Weights of a small mixture-of-experts language model, trained from scratch on English Wikipedia.
Training: a variant of Adam for the experts, 5983 steps.
Below are experts of layer 2 (counted from 0) of a mixture-of-experts language model. Rows are named router (the router's row for the expert), gate (a neuron's input weights, with its number), up (a neuron's input weights, with its number), down (a neuron's output weights, with its number) and show model dimensions 0-127. Each number is 500 + 50 x the weight over its row's rms, rounded and kept within 0 to 999. Numbers have three digits each.
After each expert's rows: a language model's description of what the expert responds to; "comes after" lists some tokens at least twice as common just before its tokens as in all text. This comes from a sample of Wikipedia text that the model never trained on. Tokens count by the router's weight.

# expert 38
router:574468504483452523478515448558494510408544469594540558513438540447493550593594425476441439508523589435511469493483480541563485482402445452540551481588456562442473450467482415536512480437512481568484474543489544435523519508518424524517417461536548439465539476499414438435535519515551568617422445480568517543524597474423511498527450491446551551433556545488561584515443498600552468482486
gate0:521491533433309473431498430454588496536533498534549512507588509470465544429535448479540527538538481393484490493537569615501469578481446554493502508537503471486487491464535534484559494463511539525394457531434619451564433514507468464519470549443543476503543553532465498474483487539449541533438585487602613525477501467468534564493429469547460491544568586535512580571537472542504504457400
up0:567520499501413547463577451477479543500432475571569479436540489564487463607559466562457490477452505539554560441512541577615647490505526506487455498495491594495444536511496546513472446529508396468530484453477552515556428547498374546553501540574498591511538502422527471545422535458473413462460534445499509505597486458539555526487466441561444557480527543523505543512555458520560526517378
down0:414520539458482419570468545592460437429437504551360535503488497513435491574489479480599526516551534513555478517528563420540428413517525503434511444510512545400450517488480424430551606528461574416548521491494538431510481422473542518533485421558467448539583503620504563407390510456460489525508526548527532549531492500511496520524437542582531461529567482544506497452556485479498484547551
gate1:451526420490459530503569508565458507495461456519511452489558548457482497487535488487509411529477452468459436467430523518538467504412499436461396521595423600551588469490581593644531450499442499563449537539530458524445482385505471510573483499480503483527479428414530418501558446439474576478438522509535538512456508493426618469499537498435535562436415521465531563564468515474521472576558
up1:483553533567539455496496527499591493432520520477509560551540519541485433614605516531454500449402496500495571482540531562477484491519421481535429572563504540445465431528415495482408514486486476420495439536440522598462426509484492448492513532444483425485513572570394531559603492476469520544499495535457473519422531587538433552586471502430464589426425536458424554504555446480495588540516
down1:526537478477526475523433505575489500451462512529491568466369587472452521541483533490503500430552544581493504466363463443516464464480583599476491467526480429496443431506506469512635522540596485434487512554566505565522529488432479572514520565488511498520550517466549502536504503498451509474546473498472470396512543464376545493412566478498520547434553534563529424525494551489426412550352
gate2:516548527505486533462498510520529607515526536607519639543465509448514518518511390567458419569514539469527562453493558490435498534474489520565422516498410558498524550429589505505487496496560453547513503440448420567532524409488467518468450537528635465416508476474515446429405485588583476525400459465517481513492555483512499420478465440578560463443485479446587477516496571475500530487410
up2:503545515439479485526472602509478533504438443450494557525466498457547442442522475445559472569514526562527574464549460443407478479454497539580475509443537409444483480496494434461542525553533601553606395458559607462550514551496533435464473491505497443461479495538462432549565478560585500496454552601439563471468564513486512600508548587532409489525505435486479515444425448482554413518406
down2:485524550487503526461497503549410497516456562456571501447552495497466542624465468507424440493530606483375439588419525491526510504493536477587565478478560545564586527504509538508505439532419457543377589486426525519523629517485461512526486575499494525480498492548418439544598468502596490485455461473591452477446553498492451471434539502467588541442488445586487441442529459510467515475534
Description: First words or pieces of multiword proper names such as Nintendo, Budap(est), Racing, ITA, and first names in sport and school contexts.
comes after: "| ", "the ", "of ", "- ", "by ", ": "

# expert 61
router:568469498471441515472508454558494516413558467595527562523439536447501550591597423475443438511522581438514461497480498547549486489396449459546546478588458561446472467464479412542517474439512475571493483529493552435521513500519424525515414450525546435458554461493414430437537520522556569611428435462567512548534579462416505518533452493448550560440562546493558578526456497600541466489493
gate1:471524403481534477468560534452490444522593526540549531458523576391551463471577481528484425488495531460539604490510509486511479536445525466531515490509545436539471483491498494489507395558525477522533478546522472466514612441554434481493504426586513451435561491548427531490434582434606529537500507517423631604464485517423523496496557456431517492436540448383471525472463554560576470597457
up1:536463517496515405436546527407452486568512509489558454449511559458555388498532489562494405519485469474456587549480484437545565474525476399484505498527574512516508524619495480521490506552454423514462467521562488368407538467548573517482548472566487530420476418605456565475461575526559547549469519519504582507452474546439511542471515461508484440442545541466458457458417570544490601584516
down1:437593527577520473609489497591558498511485566466480521546469471538585563354432583523460466531464509504610607490464478521546428593515533489537462441524425420436441452437450543450536514507553561408487614520449443502513504502473564515486557506473464480495488505495445487514524444496487546466522476487511521428449568499405512529518582586450565430517465467567473535472505449553477567472456
gate2:535479454510500404520564500509504536536483361604510568495457495534456536576465477435515463515451538502490534534511546529560509421465503491485441509515473466454568559480430474548610524432538479573525530492479496510662465489478480553459428560471524389433582448438498403498505552476492518500427513583576499490526591541487436462636431529507559560439594504468554488505538506487507497477550
up2:457630465489530462532437521464511388442545502465492524523560479547594502432446492473563491524577533478518503541499541407458493460463506508538558512459443456497485505465590529491424515401515464497505459477491463479421477517492507550543422482570513545484598578449451510535555541485463461472500462498553532503386376613541496539523513548455466510523535574430445585420410503621521504593534
down2:469528474387465542567355522480440458587595421540519542491367443482474461435470500465437494409497541569479505434590501486526503480522581443479444500539530494448522490457469489457524444536408532459427512502496544468528366480475554551498541473465443490522536514476590522452520504459492598474419476507473493537547557426461537536571498469381557522412535529472461484504499500402477556506483
gate3:570413463515492522457556442574485562493523550496565558469484490496531516476555488531539527585536476396519656548464500493453470508458497532469477372533439545512465416401463450562627501427471440588489531553483466545472497505566481467491463554533494482504522466540405416511542535526475548552415465520499596517501551525449517482535494487488486496395554527469463539519520599575533506407403
up3:502531466477501492531554554536419492378413516540550534541528534478523508527475465578449524366498500485523381523515508498501567462528506449564468479519532463511555513551413515466466522524488513510503493556474533523529495485539519581551613547416536427380450571451464503548507571519494587552489591491422580477516457494613548536552580551447480441527503401581538546518442473438472600496459
down3:516487426576523603436571472491558623530511526482486463461443529472426482526506458369557618444419508516431487507509421511521506503484503575502474448485443562474493568575536504516557441550481465563495482452528476567487454442468513576444490563437510514509571423414458461482462469444531494437475535448488482525504430591552526504556496533656482537628547473490490524548487572482529484448468
Description: Single digits and two-digit numbers beginning figures in tables, measurements and dates, like (79.06%), 35–41 cm, June 24.
comes after: "| ", "(", "; ", ",", ": ", "."

# expert 18
router:569475507472446522479505450559476505407550470597535551509440544440503548600595429479452451505521577427528469487483490544561475487402461465547545478581444559432480460462476409547516476437512483582488490539492542446515524505512424521510421457508549432456546466499417439437534515508558566612426434464567524539530582469418508506537450506446555557441550543486558590521446505604554464493488
gate0:540474552530492500597437425428521513431486447590543418443549453476477524526480514476486543493517533409549473522523480535492591549408475578525429430540483570492528476514567510532510469459556520567539497531495537460588500396516504390497461527479512471501614453420434467518453578457450536556405532514521552483577473532451471515536528515404429478461534579493633543588478578540486511552534
up0:475510506530438525511492514520523412465431452570499452522486474394495523461483557478422590505532457503522462528492501431454469621509422582532458540436448548496551435547444443472411434556430490449502493462457488457539445411468415434534426469571482439492459481461463537465562586514490441472461485434479493426589560492507517640450464375519584445528456475462532495507535434534528469475438
down0:458424520576600494464453513579577447491478462499476531471570462506545522402436470477502553498473534564441554517462552489438482448527528528538458453403451558434491529570426628479421605492595493440539460422500568562425497540422463504565606558512475503569503491464556531444440483485463535437544544492456453539480488590566525526479509496446514449539477446516470458538598564529584509478497
gate1:533555458471444516396564473550436424382519470521467527518500479482439565570539515391425572511513598482469505514499615537437438505481513505483478478556388522459495499409507452554499443484546493578457526448531450538518565414458499450503413450455541477421535429543509498452544486516472534585510482612607541534523597476486461526482415511490523533493458508563524612554464488539497500443485
up1:622440475498566516517538445457524556501507431513492490563494522475442542523522436619360459500540446520479397491546502505471529523588439569551462472511513540581478497576543460466478564494522473547559491424527488485494431476517451539593450444442569540518516434481419513462443411600450436538512512367500474410521510466505549508493491486508542513543462468546488429436572538586539407463491
down1:578530575559552416544493509561444491579587437453522499592461469395474534491378461455533455488577593498506569486430482490492481533441585512531496501545420590485490489463509440550448435566558557371551438583436425436458454474504468491612543473501518508543377556488445482513519522504490503501514490538475507522450514514535429474506461499490585531512522487627469527478450561509513479492494
gate2:567497476486416508490490543484437408477573418545473488584498441484516496584533507411485470530529548475504580476445487541449474598517446532452481458510462464414554531396565434510510468414470545500429572456518489449523495433483488510506448416425545443519564539413466448458472519509391554510439400533509532536554530565407538581574489430559523515480490547443517485596501470592507476428535
up2:445436518479448576505499582454534508474553418606480543580469516420504492393546557531500544533540508500542540508437468446471397552571524509547536545398484520511567579488520517474499479587419533461444500562505502513532440527462557561527501481497570401566503435411539520565463387485527484506537352517452509459526483523452434494450530498596559517536544481462486505433470431545558514413521
down2:501496469476538540406505479473455466440517494456471467494487509536499525554433501497460545500416500516541520536509532447412495515575526546536480508457475549455481546488386474450477544485496440435544443460506538453424533622516525500599488470506461483593497546598509535456484558425532405391538559496495412419395490417629588577554474537484378492493519472487499572533591543559532460505494
Description: Single digits in section numbers and scores, plus first names and role nouns such as touchdown, student and engineer.
comes after: "| ", "(", "′", "a ", "200", "N "

# expert 21
router:573467504469453530478513446558490507417562462589536553509450545447495547599599439482435442501524568430528465499490495541572482496399450450553551474580458560450491465454481422541518472433502488583492489540487539436513523511514425524504410462523552430470542467489411436430546514512562560614423435472567516544530588470422514515512442498446551550432554560495554580518435493588554465508496
gate0:618472398469430547499494434514578541473561447487488479509461556518555575587614479476493492487511436451476525444438558531529408539470558438560504426486442526493400504402486468535531545484539462504465585428483461487506542512522484572586431439506524512562486464486498531460524498384524493531495524550522445449519519582449536487453418476527507575507426446531464486567402580552585415538531
up0:492466431455576605437520542423449456497564483421478533503497520523559445409503460560563462545418452551515517532515545433583485494462564482507478499502552415579618495476601515521536449520575507490387506505475566580477480514501549478549599467462540535576497525487461468492552480444549464520505542449435462434565478535482530466470567606550563556451578512452452490450416554517544531519597
down0:426514496451579523506557469450576530541480494467533473506419439523540524526498563426467547455524502477471505459484460512518573460585506523517498507456550616522471517536540496566497446507481450498492488578565395326437580455485544554450428545505447534445522416499479443493473499458513426517558352528556491381466403471552511517565528494466480538553567498533479514455373493490530526455545
gate1:625515531500374498478402565502550480356420428463505464526535614503589484513461452565557426469443577457538514484493491504517415494435512481456490498542534582580537434455504443477532455455522474541440595485531522488522428412527484503531475489514481522530482449479526479432528553462549513537418490544575529511543505406412484439498548485493494533441461497518533500511574530548647502542528
up1:567559544586460510437475537445535453456539502539467485487507489492504352510518504522566546508520561561494394461463527548482533480525484507466512479499506567497550422436457501534447543497592400505547565538537457381472422555531497529557449498539475539492576614467456484465532546422464416514422525599506436546479388436548548427490512491475456555511481489496499533416529470385411460511555
down1:578555484541611579476505487538469551375510489568465447417518439500543396505452421569502454536594531433513497444417551433513465569567480513518476453477541470515404453532474475518452505443587473424516532427522521542450553542446432515499533568576465507531439492493495553409466566572488512483520522532414515461560512460510587493547538550487476418434523496468473488383570464524495468578499
gate2:581520558572467487470489498549547555485547368561584464494452504432483498520528430545567483517557499534419496457558496532422519428422510572494459467485463497479565494465521438524483497532462528523489528587486495412450517428444514554510477455524511415597538592499403547522428436531511516474459402481497440498471558466511383558607427415539564540521498605492503534526488561498482461416446
up2:439497505540551371551464498479539524512525529564584464493559493503545500503580477452547514505533512556552545521468495556428454594503516424530404504522525465461538458397564455547512510519421501496482508480537539408552555518455448529518536554531462519560467496524385547555361464486448605498561490460455563528608518492487565539505550531506561511597596560460486430416534556504533462552582
down2:553518433484446522497569525520482464585454459466522441554491355537546507542555529498498450505401621444536548421451578525540551483464554477470420490462467502573491515529448519573478503505557548487507481484489467537446550458547502453460537434582587532450475536565541534537502513543491548462481568440599534428453542552520414590474495462442524545473475408489352544424521545480453498432537
Description: Single digits ending years or route numbers, and capitalized name pieces or country codes in sports tables and lists, e.g. HUN, Kolář.
comes after: "| ", "201", "200", "197", "194", "."

# expert 30
router:525526463436416556476483461574406506428577444598521546501439587425540558557585463508476467482487544421512456494468517487537524415438471496531497442556422533476480448486490480502546483414506449539524490502471497413566460491473418467514449458511614462424487503466429489519486500492469551590460473487621545504530520472395476540498374477463525507413515520434584585549425431570499488490482
gate0:496603457583504456449543471403456412456465521496514436488489546509486459536557455630471464562634545525454514520578605522453505570456536602540524476525416533449483486490479455425495480547555544475601564521468524378467472534539496383516478533523483512500525523450524610524448448606482556529510545485506599456472459507552449469519474476526446556533528509482505546515533536548502453418503
up0:515584456512523457467486543457522422445472575487382483474563588530497453503426515571464475541521471468421478588597502493494522514490532511459392512497488522498401452403410591444545469585500502493607563482436496364464470535529556443543465526440462456502498497388603587601438414570491472484507530546508477464473502529521499466468524566513520514508491482440500565489528464504484456439486
down0:401532441498522541500501493489458605435417500453465535409481562434607446505516519450572460529425577479542504476504549645451529544553573481511451573574543489513609477486608443536429479429412515473515482581507425444499511518458508608447540535497432443504505577454527492490519585452518458442505513531506516497583498512574529536465454465523525529528500470449509526460499616429482523471481
gate1:449443532442556454514494523379466556449569497455527479444513525438444427534540501527516564517568506545480478502531413480436485425440406514534453458511413441512546494544457525445503476506445404560499531448487531536573412427553625456496442468619455449515518490522534535448479419466507505478483446596494587500517573568510455586488472441448498503471416521475492619507534481508484596505437
up1:444474541561516518456534534498491560433559431488587552504457594433543613541573518530560485444516545490451497521475408552540461415520393448539578504545588599483534609516460514522422525491600491610480494465423428478549525476495539506522445571547501467461483566528536471538582461516519465488481473600488498470536541518435518481475478577465457507483509470491532608423515539548532547593553
down1:537512477503474442459554499503538445445477514434405536568453469499421485541584466464448439471575495535568518483499533462461462551514562448478545435500517540545481570369458484553455478588574492561439534513475465588352593594475474516463487507487470485476496561539573445496543448500613524516430444468475403464587411419555497502477516479504508519556535503545495484500449453426463503480386
gate2:492441524574473458468561490494501448485511515604544492439469599596517518514510553521507507557458491454576563462395433441493502459524450447524526423469486474489460524580494557503501525449477550534592443521384399437451508568544419554430499526530490484564530453564480496565580513478505511554518540603576539528514504548493417494551438597484554524438500413489559537542416534520515505392423
up2:509514479440381516546499503503559430455546508549521578436599476510493370582448460537496455510507426469583466536551490528465452447482471460483506547494501539454496533433506503460470442464574548507587503457451607527422454560505503473478507473552528469480427547480434488587491598525491431431470593647432553429500491473486571481450439453485407448497423444542496438451480481456480503438503
down2:532460506464450488512516470429484467536568496426540435459452588461551535483481519457503399520472471557515476531512500470493462410541423461480515433566419424479433478518464505416503485493480485534485484417419485490437480521420397441537506559604486527551409430503549543513486457436566585401531513496566572516534352523505425558459555460476469497626468556522504553543433503429482518444500
Description: Articles and short function words opening a noun phrase after a preposition or comma, such as the, a and or, often inside brackets.
comes after: "in ", ", ", "(", "of ", "from ", "at "

# expert 57
router:564561508444424549539479494495511540430542410619543568564473569472463562545602403463426489505552518475489469485520555559514426476430507475531477486534449536461498443456459470516579447397474493633488539528488505486540463473498492569526427437471541472464600474494406459521491522546544523581468442476521587516505565423414419528537449493492537497408496567536533533577461508573567504450499
gate0:536434559536491524493422537524583509580603500503498460559507483367466513513570521506518388504422485484505459457467495497570501467501525434524459473561541456491473496513580482551399516547506422418476473440491483549528696510522530525461572360518538554535498496544511514507493415435567460577510471379498520471575499514468504563513485480492488487452532536513497479419575488472531495595469
up0:510385454474527452549662464477512447451408588517479476399488533569518461545539527582528534465476487549484563547493407438491575505582413526566504541521454453535480537478486465635557490503568492514520523472523502450499507583473413460485498479560495491578469430455556514470528537466563567517455459658577487475539513542504562461491508534448481502489468483452521484530420515504486465392506
down0:519559499577432408567477455558491506416419562541519556508538510405430547510412497537508541487514550439548478449499539426524542450559577441482677548553429472507469530458522411519578525462519363432447484493452566545502479472438477513480474510474552464578457428464535528571484456462503585447529476539435450522485459517529581530497515480460470526511501501428480530613419492453495504505483
gate1:529484565458451492555475456494443410561476456583537444508534533426602580486453447480556441608465498489520547503581581498496478511435474450427443591490528380465390480502535515478438465500470402436534520460524577508535441462494539509515545502514501435582478490506500510565454530543511543490497508421436524469509580570553536399510520461469423490490619430470565480513575483568506560443448
up1:510461450560509528432500499550479656453529514439500485480529502511464389505515585490431478438583520512499519487448491454488525373605475565526515451471471475444576467576541502544538549476606581534504506427450517462506508454562459554534525521517467506376529486550524516501494441508519493480475569593489470491503529443605515597532478480541504569553471550544448566384464539456509407520588
down1:391493447454559499389499385554487428464549482433436471451532575502567470614488496625428476477423597459480522495448467482492503479499490447527562515566519438445441558583508439554489511486513539456456512494529503526515467459526534503422504441560469376573484454553485558590491417497571447485514493493516538463543478539472482509542395455461449565417515460459568488517467508470519516398469
gate2:488551527438563462482544524503544575436567471477415564439484532477537478498511551477546467416560495524546509486581544354449539521385429497507470531456487514473560594527426540508508360458430567504554526539470543390477541531490479485583520520541494474479579490448497532549442576576492452494528551435505451566523521471528510527471431480426403464493446546480504561390497528496509536607489
up2:463491487498413513517497453482475366543408516447501476502471501411508505525414493477623526624474551519437463487555493665536509553573481582490600481545470563501483470418516446509493557571515464462429457451584495519540442532507457400471529532510535474492489401498541503501572478590531562487445544541543540500495445549485435518504493489542525510556614462506524473585550570533535464480487
down2:509474530437566532462455513543501549446498454497448526537507521434542480397486542509486527508493531458519487563410535591545485508515553553515516544486456568532509481607508494573483341506542507440572428537369528440532498520482509577491428446521485471398508447485539581508459503556416486418483487455569432581563443569417504540531524472485548567483483547459472489471549527405570393440467
Description: Clause-starting subject pronouns and auxiliaries in biographies and plots, such as he, was, had, has, who, also.
comes after: ", ", ". ", "he ", "He ", "and ", "that "

# expert 32
router:565470501463447525478505450558496512414551463595541555508439540449488560595598423470444442509530579429517474491481491534571474476404448464526552477583456563437477458458480420550519469434511484581483485533490538444513518498508424525516415452529550426460549461505411439433533522515554562612421439474569519535529583472430492500528448499451549557431555549493562579522448503601547470498496
gate0:514491454463466440597537471540527459465501507542594379511463574486526534512625411514420440497444517501476504489472487507544457530502497468567464442551552601561467430499519463549550564423560401583429520543529500493506489449622424506530450417452539536488439529461455470566504499528529516663454519477542492455516548440410465496520419533433479509433474491489546445543468487504549505488553
up0:561386526440476481432476497563474370528511544463455517525514438528578607501534586422518471573439514482576406524472454521489448493474497522487537565483480508503526512485486454518557537507445577500486448543598499549497474536433514514465493453521393468538569472437515515531413496497493511519496500581511412480527514427452451401598552594529496532509475612436517510412479471568575464600449
down0:522521445454473537520525505549514453515502454495566482505598492560426529440540475485397576473472450508543576442508473462550517464392497461594586503508578538530468547618489517487535463453525470624437552573507478519439556574552486569507450473460553603527370537529540516541544552507526508504524409498555468539592508523485521502434524571414455540585448539516451486449461452484603500502461
gate1:499508444426474571470406515537515491439604486498476462485560493417597451469540517508428495438560626401496602422493533528572367455536515600418483542504516551506393551487529430552582498504552543595466501496511495381542492520510477503504495527499554450492439510574430501472418497545543537498429528426488558471531541428509536465561543496501554446457459555479498444509522547493479520499535
up1:438410440496494493572536539481402527521455526552479502453500533447550505531524523505530318523427559451468573451579573483512563508525470469489536533603492480495505478534530510531567416524492598452484496586548550433528544507517477495458499500402528489479524466507545476482386553478477494527418529435488553456423605449395486444553582496591486473550457471522582460505378495515496495493511
down1:539527447622438487628444491504499542474512626539520550531478489463467480547442486514449545503518488483575423454595535508475640449538568513518535534475461493431514556495500539556410379535518475595487535492487521440466542480496553501587449527465511451473580468451522435476526489521538523611522444548501479379443555544450446480540520525458419495501581519428430461526478441491535439472525
gate2:577535485489443544542520462542432505487500447548583588510497599406548472420552430442474480487505518522482461490448579539556461585483437551492555417519499570452543476490500458600492463434485629562516495509445519492545548456587506457490451496500482470558434568471491428434436398471526492532382454500573516478549581537382484467528550475518546467488548501519521612509521526499557491587522
up2:514466574483516540531510535472545513504554464489520496471456445467480471431540510475542512518479474507514410574524404403438475503507477487571480456453516484535484428558504428389504566573547579527492569525384540514468592526389511476499528568509429500499501488507542577517498442523417508468478611588465471367448566556503492544439512510474525407520612418529555533557520494408416488554507
down2:523490526480491500609482556541571477498493448555440487451541518439517395432604540583480536422520425522525474452570493416442529516455498582522483498401556535540469583647552456460536516462603532464513488532495489561520511518493508583539562483574504487486536439461511552506485536458500426414527553426541595485583496492507577598553477552480504599469524475524559472507475479484570426512567
Description: First capitalised fragment of a split proper noun, such as Calg(ary), D(ražen), Ball(ymena), plus single digits after years or decimal points.
comes after: "200", "201", "(", "199", "202", "198"

# expert 14
router:575508474495477543481481435547488515429533461569522523508452529442451526617572451472354438521506546449516470513473532525501492508444524468572529494626478565473469430486520430562513461430526452551487470569504510467548550500518462513510409515500567437477568447479466444462567539489533541614453484499542518459593583512474477543532473438476541532404551537521572646525474544599595488529467
gate2:531535491509519565483512493535505481506507512482510474491506486513437421513611509468357511549490493523518418440451544505470471535511563487543513470612517466447512447506568478556508443457415492520522458597525495442567548440463460569472470540468471453600558437486443483430519570424463549588480435565524474400614474532523536591535480397479482518393571562475523521492516539572621466522551
up2:531525523603553486525502545440480458500573500482379385605449489538437488580493522469429520525456507491533461462436506458492530521583553514568461507560546563486526514577528497549461547437516512459493438600542433399550550463533543547464522524467510536541545412471541499466564451484449555497520456472510492414603446557513543563551478440517499563433474521414510513531463596520584540630512
down2:486541506524519512486428513514543504483438479486587513428578482591519478454430509512578452468482481514496472530497369496494555567494517534433522478423463549481549494389429546490489452439572398421529568520491541564521544447550478455459547560531465495437548504534545536530536472526565509491359512541504473588453431518475457450568531565394569547579426422459482466457614520471424541507507
gate3:549424560522522470480560495500453480474524516518518555549493488443410460477480469363480468540550499515549551505497577444480511457454521450494502529545487462459609496508542526590523479490550492570443534551436472463480549496456558493513496470410606391419488537460439480532522509411574585454491514396438497543510492484457458483503450388394525472503451536515596566453440624443471569467569
up3:551479509409625549516515551533581563492539526566486572477491525586477557514466535518520558411486640490461552457494541503501470462522546468536669499517556457504425458473442502441525478563372548467536480541524443518536496573609495538531508349502581543498498403486413491461528498571488528491512514554492492437482526495543534495503448531565528532490447457545484506498493494587564492497440
down3:478523480521442510484493481562537526482455504516491596398596503483474482453526415475487473537521438358460474539483639459602443550410465483525486490573516495497447529424454515528543591421481462435462507415432536464515554571403462568509501491437540492464488429541592514418575436486512483407538468542479544548484570454491535506559480446516539509572519469569469541441509487610518509520527
gate4:476475445461523520468505465527467465481437486660515514528554489389486534497488467514493516528484514386531509457452560540538407558485475450495510514561529571551518413426531428457488513484477562505468497559441529474481616478464533449505470523435608557523492572508533518586515596394478479562506522476492603444518557474487560500434571498434462507413566512407583509534585500530546561529583
up4:634452512513519508498531467510551555511673507498459533370430517485573508481418523524447542505500529504426524552514523518592530477500545512572550495475500519469477523497496451562554469542463443555429534467458391599550527475595475531529564490541422433434545403456485458462476481592508451460436489613532446542520507448509484535564497525571608487530525457558459550508534547530489445471492
down4:485491423512497422463448401531456526517462501517422544511503556525494557488486537519459489487558505489611515492554579485437436526428454510446431494507466454552488527505538510496553467594537475485533492409582509538595536387448536469542589567552578398471464489556494467414517532531504522470431534594574561531445478422514508480605472435453492436518513353550520572423505455535513546489501
Description: Middle or final digit chunks of long numbers in tables and scores, plus dashes and colons in dates and scorelines: 4'33',400, 2016–present.
comes after: "–", "3", "2", "8", "1", "4"

# expert 58
router:567476502465450531479520450560498508406551464597543546514436543446501554592597424470445436507521585426524482502476498536571481482402457459541540475579455556444472453468482422539519476438508481579477489533493535433522526502511427532513413455521559431468539465503409445440541525511547555610414441474571510540540583464420501503528448492454552552431552551497565582530443504605546461492499
gate2:463480431463462575514490448528466523421501516574571481567477501443513518467522476520495524504542456467447546484432475562594477399502504482523626511496413573485367447359478458536557470400522466491356617598457527514501548492513491507470504478523547487463585530542516476524490548426481562542488483515515495488565529447397473483544486417527419510471487471405556535505563516493562542493504
up2:517575449537553596493525528465492495541639588538493495496524484488408489511379669505537534456435375606465477495493415533568513502531584517527565541562440522455410465484475585527559426533530483465516533478475474520498531528511465451462499539433507518478493464531473552472521469467522520502579586456516541444426488489564527525418506435518515449528449530529370511528553541467540474498551
down2:498444497367505528535533556487589547482426497441519543553516502496552565565518472424432592506525519549452514486510533493416521626475493456557501535458559530532498474374432431481419520535537503538467587508479494524551488480504485467445526423543484456373607456488457602538488513436547447541452515515514483347464478460517485519531453564425495458505434501521420523510482410496456449476541
gate3:535493402510516516497564487582472545473542497567615551445486561470540527500587459549530580496517527498570538545446561433413473467448478477457472533568529540473390457555474430488525572412505485559507513435483514579501553448540405471602447478393500421469547488496487485546508499532416570553499494567545502435484550527468498508460483490395528488375561514470549589542504467566420535527528
up3:567490420477551474391437472405518581534477644539593476486574516536492464541463488542433537455523531514544503495493493451565489475563476469567565549545539492446501518533537467509506519470475460560565526463528508592491500431521460536492543534451557534469519449540401541505448623516429392524388459560488480496466590539585600507421519548555470546536456472430511546426528534461492501484429
down3:461356470440475545561513397545515460520527565531602526518498509501660568479550486514542455472446497518574537489442547412588469530537484549503423452541549513418490584500588453500488503587477418563432475523508486493487560452515487578542484496479552405478481462490514464594596465515490500579436397488417458435489564538524498539534478546518476478475526490507532496501448518487607448488506
gate4:675431479422491531521450526529503455482540462545477433462503587521531500516563412515530487533433426513484544459488543499449488566508506574454509475624362512502523404458520442626479591522483466615474534532513562480536452467483453520484496421468584413462485539519537493455461531528509517541432498551505412505510558550450494520490512493589571451467475543567465595545515543528513527465511
up4:505429438509425568531513530471438413599582605558407491508531563514471568557477520566509582429468598502587450465494567560473519467439449537528445485560565543480446395503409519487445496518432473529473623482513542602489501520504457424465544441471503471508503551607416494518562545503489560533449484582453483534502479504523572499546474498522556608466540506504493523492437467470436473527488
down4:520573421467488543541552508547497527515550619472509443518490484523467578343529542460456531514462574497583428481435518457439491522443502516507434402439502475508430536527429464471547520525526474504388522519521538548469532529541423431516447573433478516434504528530419535468453440508454466592562505573443423520458481536528485444461502607466477444494464521386523524526510456398538584467440
Description: Given names, institution and place names, and two-digit numbers, such as Royal Shakespeare, Nintendo, William, USA, dates like October 23.
comes after: "(", "in ", "the ", "by ", "–", "on "

# expert 2
router:546480436483463543498522451580445518436532491606523570495418538430521573550607429534435431515511498398475478571463521554490477418447461493520543432541464525468479465468477490548506478456572521525499454469461510457577499469505460482519475497556580435480542496438448477493519510500439530616503491508605526469591587471452470601454446452481521494434519526468582525634493431628471466442532
gate0:540600506443575500551501462447603498576552488566492520482586516431486516446518502510402508533494470471548526463516446585613463486509491547525414555502512500439578464521506536560536461379536503562561537539586448471524524431560462497410368512542584440563521473531474424495486541455466474523489404538576537519387499544467552481496455511541454586491488550462501541472551527453479494594510
up0:552565461504473499539406485603434497406569499501445529548552534512577544566498485480585544442610531573537454573509558502602525553460511467460457529594491474501467506510481448593500570485493488523517527494441601462562473505458537526558431500519454495560541546515516573463471538573531466558406525519483458565489576459502506498507475413420426448482478521602536534359467523482590539542512
down0:542543485455515601554536544443518507445447511450452503481489479457458524545580472430597531484560558445486576360487511546547504583477466527457569474550551507611499382455538465569601468468488581539500537563500448521542483572520475526524490512520529428482406529490511468426449531547569436475519408521508575508460532521481633436523595572528569504443433527525487499459431510511540517507511
gate1:452494490484511439477576510562534519465433481557514430445485504478513474487435456484504571412412457470493475498472480488513508479571474492438533614470443568501544456563449451427480443404600472490485552488422435539511556350609488530523456518545456434521532471517423482512494433498502457547487470424496483437391491547498534545486533510410452563456519540444621507579618493467464510460556
up1:524514589538515445512450543523544474507424448499483465440474477543565469519470548503448498427582471471423520428533418527501589505514382477520562516541480615597499442491516508584419588392528510554389488495484490510530514442549476452434483432528461505497557510559538489482420449460417515535477416482500566506580421506488528510503481534446601415474449546442492497508518562383473552549553
down1:570518445509479532415511489494426490459546514464442519478551528492540492370514458525465403457511507589450516516610467601570442534475517442442482495504543490518503525497489479546484508470482481560562516507456555538431423553446368507482490570513502509470431600584475591431497498449507415539464427510493570557545494489526440419592430498476589467551425516554512568435492625542493475520500
gate2:549440506627493484529500537435489498496520511467472560485464510444490517469503504542452441410446592432460446454422485521512446459436538562554516486441518551431477468626545445634501510522542426543458473601560593481500423503504584501540505580487484495525543500607401488489485445441430443529478468581497507527629520440550471443469551474559477482480563487438470543573493557515479481467542
up2:431594463490578420522554481487495468547556541474550534483567493539478487506418520494551573449614563552580459383487475618505509535515503615482520520547511523452509519496582519490531433506474519546482528579533486458469467406454526592559561523446522490409482560566434442411503486523595516509505510562461519531516408444439466525552545548515506502510387533507472495490499603469556495592547
down2:454466471522543612505588485500418536435541486433542470450492476523463482502410487454495547545537449431431448465429527546460523437448573494483556487552505439498428517559512522535607358495464506511545544549489504546467515575537451488478597498515495478470455464442536532471582508450527521333625455519560592451490524541550487490541431527533469522510519564404574454568527500565506489472495
Description: Determiners and adjectives right after a preposition, opening a noun phrase: the, his, its, part, next, following, full.
comes after: "in ", "In ", "on ", "from ", "On ", "\" "